Weights of a small mixture-of-experts language model, trained from scratch on English Wikipedia.
Size: vocabulary 29017, 43.9M parameters.
Experts: 16 experts in each of 13 layers, 160 SwiGLU neurons an expert, a softmax router.
Training: a variant of Adam for the experts, 10971 steps.
Below are experts of layer 3 (counted from 0) of a mixture-of-experts language model. Rows are named router (the router's row for the expert), gate (a neuron's input weights, with its number), up (a neuron's input weights, with its number) and show model dimensions 0-255. Each number is 500 + 25 x the weight over its row's rms, rounded and kept within 0 to 999. Numbers have three digits each.
After each expert's rows: "mostly gets" lists some tokens that are sent to it at least half of the time. This comes from a sample of Wikipedia text that the model never trained on.

# expert 14
router:570412512461513447470526506504474534421530490488501480500508465468506469516496487480532517521544492510506503477510404500518493470542489491481529538508446485501455518496470475499514471462512510516489509493501491478496511525525509522501520510438507528488502500521513480499485482502536490494499498529490532493463476487506491502511509534472494478438489494388462532512487524493528488486502484519495506518511519507501475518514521491516491467485505483500494516516479507501488510524530501499503474488504406522506471518522517481483488491488507507501479509527487494482496452495502475532497461501491505464516504497508507491469514507477532458495511473480517491471505496497526525471531515496490514479489476467494478525547493513485508458523492482506522499454515527503504502467474443
gate0:599512476493509520500527509482492535515485458476500469470508474478522492474466510478517499457505547501469477491461464481489457451492514521488445469483501529515497541506489521498476492508488464449546490465512505480480478527498516494486471495552548479499520467527507482532477537483453497480504529454512505505506520471489485512489484514475561518501466490502480486498471505529529528494492507504465486463491502485488513502485516460496473523528526488482491552507542493471522542495432533548498497504522524485499533553515505519508484530523496537490506522501503519489515519542514470515512502550480487471527523495480477489511496549496568518502521477490465520480497526485474509499521528525464488508541532507524471479461535466534493469507515490496520521487471508496491489520508481
up0:501485480517449494446486515477491484509507431502540481469503465477531499445508478483521519495528499497496497471510506488477466469513507510521496529514524534564465494490540523476502497533499473489490501478479492489495523538525501524495508504446491513498481490523504488512500498503510520509500533520500525477496506572476486491544528509513558511520523484488498511530488525494548493476471471556471503462533498502455487511524511462504488527505478520490499472465522501509495506518490512616441510537510486531483509518514521531513481492502481536491479480510487458515527530510536434427506492513513489439488498475508515495517497506489500488503519504526517501529516456494498523496524535529484470502527504453520479497497532512513465492474537514476509498535504489501455486496454521
mostly gets: " season", " film", " group", " team", " government", " League"

# expert 5
router:525515542480506433466511514491481502424524466494478487478512503495486470514514541474536472504557496546507518513502467462507491505614466484476490513486493493533486496523485505485520491493496502502505525480517526492496529509485506516516512501510502524530522483513505496525486500527514511480490498500541526515479472503526479522534527513518522471479502498478501508511479468522533526496505495503501477493533498521484486510512514487505505482505507516469534539527536503500541504462492514508508483492504376492492514517553522490501497520476492517440490482477510517466501489464499491501482487513507488495490452540527503479497468457481516474515520524492516532434546469501514514470526511489505530512489472487497473509578499472524517502506520495534519466502456512501531452457504473
gate0:600509506502507484491498494498497488496499506506516499517517521532523491503481528485454537464536523463506519507496502494496495491492504480510489514490508515495503493540501467523488481534497539505473547480511482479500542469534483474521454519517527504479557469513443472489473495559487519530520542500491442479449469505493484538487507503524499487458503501511495494479539487533488475504521502466508470504494471536485492439457478511505464503447522516520503528502444472515444506517493487496499488544463504527452470504520501505511512452493502510494525483507516500481513486491490487536521509476460451524518495524526553503505423496499479512527492503538517496483511500483555489513516542545482534478505498472507497485498487507494511533499488525493490504437531477563480495500526496
up0:483490484487502527471485540480498504495477527519524456494507479498529504475516564510448493478465508507537516503486511522506523517499528476504499483527500542467482513518513497491511476465496452519504475496529508473486471468526520493536482478491511553499553487508483494518526492474546523506510520505501484493499513518502528471521442527547561471552500460529533500440493477528538496518542491467502484470496470526507517510517422488494517505508510477494490488472477524509512513527475518589516467510508482477502484510510467512534523479494465479522478476509514500528561476496514497521504475479475524519476492500498475462528472464480469535502528512517557523472512504518491490507525507514516498429502500478496491493493491519494538503463473504525460476435474517537501492479495472
mostly gets: " P", " G", " H", " S", " f", " b"

# expert 1
router:548381530457503393473567538514487513415528484490500480472483474487475493507501489475507506519509497542511524468507450505493475483563489503466547515478467521528476509495496504494532524464500477514500532454508516473467508539510492485529504501465513518506495500527495505528473488504546503467501483529480550492484458499513469495501524524484530451488505503442452530515488499495496491475496507493478497505492485502517504490489502501500467488469539506499492499486481505518497498508470511523484496499520431546499481508516505458488474504502489503504504451472523537500498471486490483492493498485532511529505509488544506496468499483499542469462501487463495504487504537492512525514572508477482508506508480487516492512541486516490523477498491494496487519483477510517510485501503483
gate3:483468512570456479529497491500482547513546525482478528505502505494500520514468548515483477494531529495500501492482504473468513480495528487500459512474497543492505525468540496526494447503553498511499519459503522493516534513501525466444486505514493515548468514501469481486507518517501485525497479539494494506453466533498504495512491492550429531480493458509473471499470502485501488486493492490508480506524509525512515505467500498502496486494522521493492513528528541529495527512474514524537570514523472487433533548484490480461492531518475493442476517538506559469428486539531494522491504477478517521488513495495489502494469536482497488499498519523517545512478502494549508489485492499559484460480450480518516483482493459518525494492503505465440508492518510520493497458497497
up3:484470485506494503508491516485513491507488479517489519547500481540534507514522497495468548507489517510545455525533507475519547484496485496506469524495500512494509522516526483498470491517549549478504511514520526505500514526515488475519509473485489551519448516482427484524559520507482468523515510511511462468490460497464517497518482486516513506473511538523500497485480527500473467499482474494521487489525519484491500487451507496498523476466472516499438495495526494515445504501494480489534543537467514469439546525460523500521492525477464518479494510482534540499434477561509498522508494488488507513497506539479497503477529507491490484514474500543479517476494523518512481482527500510523559463463515502551543498482520442548451520492519544485486486496557511465467492472480497
mostly gets: "°W", "021", "| Party", "- Born:", "*", " Primary School"

# expert 4
router:539366516500505433458598515497488501381514505490494477474508494467499472514515489474527481515541510486510504485525442477534482492496524495514519533489474474532476521508470466497531479489494500510485496471499527500480540537525513513496481507440503526512519493526513468528491476506532494479489470530466542490470489497514472487509512524507522482490508500455478517511491496491530502473506500527482497517499524511500485531524521508520477469479511509512505529491484464502478515551523513512475470519497403521497523540510512512494491500510498515514481494530488512459509479473508490509512491493495499498510495519530491501471507492483522451485524518473513522461512490490509541483523511491509503503507488512499477511540490511481497487512515498530511471474484507499510514453487478
gate0:563494497505503492494481512531491517488505493512478451517545463448532490510506495481539432510520465502497486511508509516495466536501497523490472474509475502528469502470513515521505534460516430511549507509505489471511546517506558512502525461489478501483472501506466487528479483473528516422501530501496524507511494479505494469492489498471495484542470457495472538535484522451495480461495504483506528478547481502482511500451553512509500555504480530525522517490507475442532549516556525516478500503531491498492487548570511520484485466481494526511486490514491528500494486540479473472486481493527512524512509508481470531527465498490517521504497499511499512484521520480510512499540525471538482498469497477520483472493489510487548431499504474513506491529507450507510502495532502
up0:478495503478465457486519509513521524496472473473469433467520492451502493492507492502461471486498508514463484516516482479483459546527501496437522488531478450521496511502490527523524486517469487487491527494463502471507518535499513498503464485481502484479473501513491520526456500463518568492474523479511536481486504516533464512533502475484544455535490457518502520546509467510503516479522424515498520501547489554483485515477509510490504521533518520496504547472490491485512532492475514569506497513533498488494551509521514539514485492499508531475499519502460487542522487542467444469498502493457522496497537508515503504534500506493519550493489525479463516520503544497528484521517533465488481494483465499564507470508519467481489509499478455526503473552494494502513499519499523
mostly gets: " government", " School", " University", " club", " school", " music"

# expert 15
router:530483529495496396456515528502480505406505497477470485486508519467485442516541505471548480509538523523522501505507509450523491496591467477471532517464492481506474501500481492495513490472496511516501520468513538488471517517498507514519488517500495506525489509505523504523491478510518527476467472517559504480502468489522464535519515528529503492497501455496505503502490498486525546482489483510480489505524485521493480500508529494501485480498492521488527539508549481512535523495492517503476477504525387516488512511538533479490489515503509501471452468462488516450509477479514489525495490493509485504501470537521515472500494455471514469503511511492509506440528465485509513458511528499508505513488477496484472485553485474482515481493515490495520457510470512495514471466507486
gate0:569485538470516507512486506524480472481464529462490465485493519457525511515554500514508514533528493523495481490525492490503464466510477508491502508495525519454458538483490490533492489511524510515499506510565479502500534508559493513519485465511526506511503571566498501493490527485472487493534523532561488497479551479553474539488493533532543513499468509484493491516506480533513461507535478547480506530528523502501501494488464473505462502497511509464466474530488501500542519502499492472476505478559520523470491485473465458514469454507494492489528485482491574452520505519501503536493490489485491485478531507448534480490505494484479488465526474508512499503452487467515474475490507488540502503454520491513464505509537488490485464501538485485496538489494488494544481495502519
up0:513498505497530464535487506545446517480502498503438534490488518497478532457463498456558468498460499510509507506502482536487520447546506515492510523499426473474491475534506508497520529488533532468464515504483522514453461539479525542498507505519507533468519512496540546510498452471530563511455480533526515490528470511507506457520516502475508477445513494484501496502543477520519496478523469512463504495505504498492487501529491529494461460463505495495516537475519503522534481533518499522548496544508457505479509520484535468481514503433477526489503511530527450487504495512483517529537488496478476492547509489527482480467502518471497475503490513500487458528485478541500518534512490513492522493528475509508476546518485535508530492493476522497509508497521522523517459499495490
mostly gets: " J", " Y", " H", " Z", " Al", " K"

# expert 12
router:518438525456494496475531489467465511448491493470494490470501523497439481491541508504527499536545547522513487465470412483511470498537547476468511508487490482509484506528515494460519493463504488493490514492511519483469505523538523511507518531547506517519503494531517523513477488532525518507464483511527537501509462489519481480512495519505491465504521451474459519526480478512511483465467503526476487528532518514441504515503518497502479472488573523456504521502534484502504517503507545539481485474533499526495489501517521476497486531498463511472483473500503479468496506505508478512501491488480478528509473498525517479504493469463520504478547499489494508461549471485519494491513495479494511511483474538505475482547469469500514515497482473502500475490469542466509472404479451
gate0:542511510513537478531523490478515529513503489507471458471493528520502483447503425484488510551450521513495495476487496517510470514505535475513505451487480527495492526548504524499492506475514509468519513480504514497503498477527480475521495509472503482503518493501488479561481503465508515475499523492501523508505477487505502521493504469526479506476477522456531557526487513487526522488492527502507477491528507500486493475486518504498527471516525509569512478515516456518519452451544538525539511484473480513502513517588488552528497546465504542490542537500477484522488469466508503462499505488487549501526529486502490491515473459525482471474519540491471512462486489516507521493533491498491498485506489473476501492524520427454504454513526506462524497439520480541510497463520481
up0:482457483505487519498453524498479490468511485503542551511489480490472517569484535570486491425517491502500507484461497492493528505482510540515469513536525489479524477473528502495500466509488493512460513483507491504492506525504522488492521527521516544512524519503507504478516516503526475528465486482499498502515501500496498493509477511486516487519514479499461477507500480504461526510492472520498502547477510535478507496531478510471457499439501485473471491502462523515470516529503502559468476485536527474488483497424497483512476490534483476539506495492523515501496576530499492492530495520491460464500526533492515504511518566451520499495516491492505527554507523502485468472431497507495508517498521533521515478483468585485491524490497501517462464530492543486470477547512519
mostly gets: " that", " had", " has", " are", " this", " his"

# expert 13
router:510495569501507394469493510516484510428535466487492499478498524490461470514535509485528469516532497537522492521501473476505483486645476482476528503487483491511476500517468503497529502492499507499482524482499521477478527500500493510521480506492509496506503473517516498508483486504517524489482481510541511509492450493518469513525556509514521489475523489491497493510475477491512518484496485508490483504526501517487482499504510492497469479490500519476514532519531495528527508482514490508474474464515374522478510512540523471486492516511519512476469490465491506478505497480518489516476498522518491497482469559514510473518487453472517483513513501481502511448527478490502503466529506477494509508487475491483470505573490464503499488503525499497520491506472527501520479458522471
gate0:589490451477518490531525480502501455521420482477481502520539533470525516476509536480502472544469525511504494504538488567511504459471519538494484533483483504473492499538506523471491505475474483509459485534519516475511521517512529513545485466530484494474542513493488533521525482473502479507481498498498485558520490465445507498525540498449521496465514527489503517474469498505470471491484510510505476524505466502481532522496512483505510510524501478482516518524552487478449508510503481488568529458476517468500556530489503506490461512506476464548491539477484503463510518491486525506520444526501510480518502514499477467486483506464524469520511490501479488488460523463497536520540505512443522498512503521519505531498473525525477464504485517516505502502511512518483484486506510
up0:501518513490546519499516455484544484482543492510487484570470500468524531476484509518516514509503526451485476503485523515516488492507506503484494489482494475474483492522536478517504472491528473552558518511512491474487482500510534501522496561488486494464554500515506495507533514480454488516516523496520513473556521473541484481539477531523502525513486474500503526452516462493521489508547500493521513472525479460480495516485463502500515455471487511504503470463488526459536523461505494563520484479495474519533538494490455483498484531473535493528498498501501462499515474501515482478469486495483535512517511489491544549459477457555466487505507535451529502489479514567533494478455502486526506465476508497467472507488477508478476514490476523493507532478499526430488525495483502
mostly gets: " S", " T", " G", " W", " R", " H"

# expert 8
router:518412525470512501450570525503488505459504488471466484482497505486458485474514494483510468518490486538526495490491412471511488496550505488471532499474486490519476532502478477486488500470521489501481513488487523508473519505498516512520519508456500519506519481537518532536472489507509518448476497508526507495492448479486496469525501537523515479489515517460448521499472486507525514476465463523480477503515501514477505511512523471505463495473504512471502482502550508529509494526520534510505496468501510527486519507536516497471473506456472502478483496503521521464512496481498478541483455486488464504508493545537533481489493460465532464468525531478538507456514509459545507512531513468488517517459481501518492518554484461468508454509500505501516494490491505514534471417481474
gate0:556490505491541489513516497465531485479472533506502459496523467515529493494531519444495538495497496476500543429455499479503511525529548506490498476505504489549472467485497527497490515481474466522483541463529471514479490536494515460444492533521490491496510533507509487491484471489501496489467486525485502498519479493501506496508501503495503450507480475504473547491496461504521524503503487499531519526487480567450521475485576512511516539528561505513462485522497522470469549514486526520492492506523489489499527500496527511499473512516514545479506492541464501479530507511503487526468554469457510527487528548489507496506478533487473507489521529499460546516492429477491505513497538531513547505490505478536523507511448482475511504520489456510461487483484468478521517482517502
up0:507511499546479497510503485535513517512442529500510455511535491521514512477524487470502510508452486527480516458488522527506517494532508515460504458532482475533501523496445487491473511517455479444489535510460456517484519492524522468456485523505448511486550498516489481504532493504526509499486505482509518508516498457560503533483482526519488452493482488535509517496514500483494513536491468521509491526506467535495508482497536520502464521508484503505463540504497524490503532487515520544529472484519513504501512445521519534502452518454493559480511488494483514462528505492491491517481531476479509503503540535513469515493518537500462502488543492525485479506504447493459470510555494534504512565463472459476527473507482458458535494527524483536449500500503475527505491549497495
mostly gets: " of the", ", the", " in the", "The", " to the", " with the"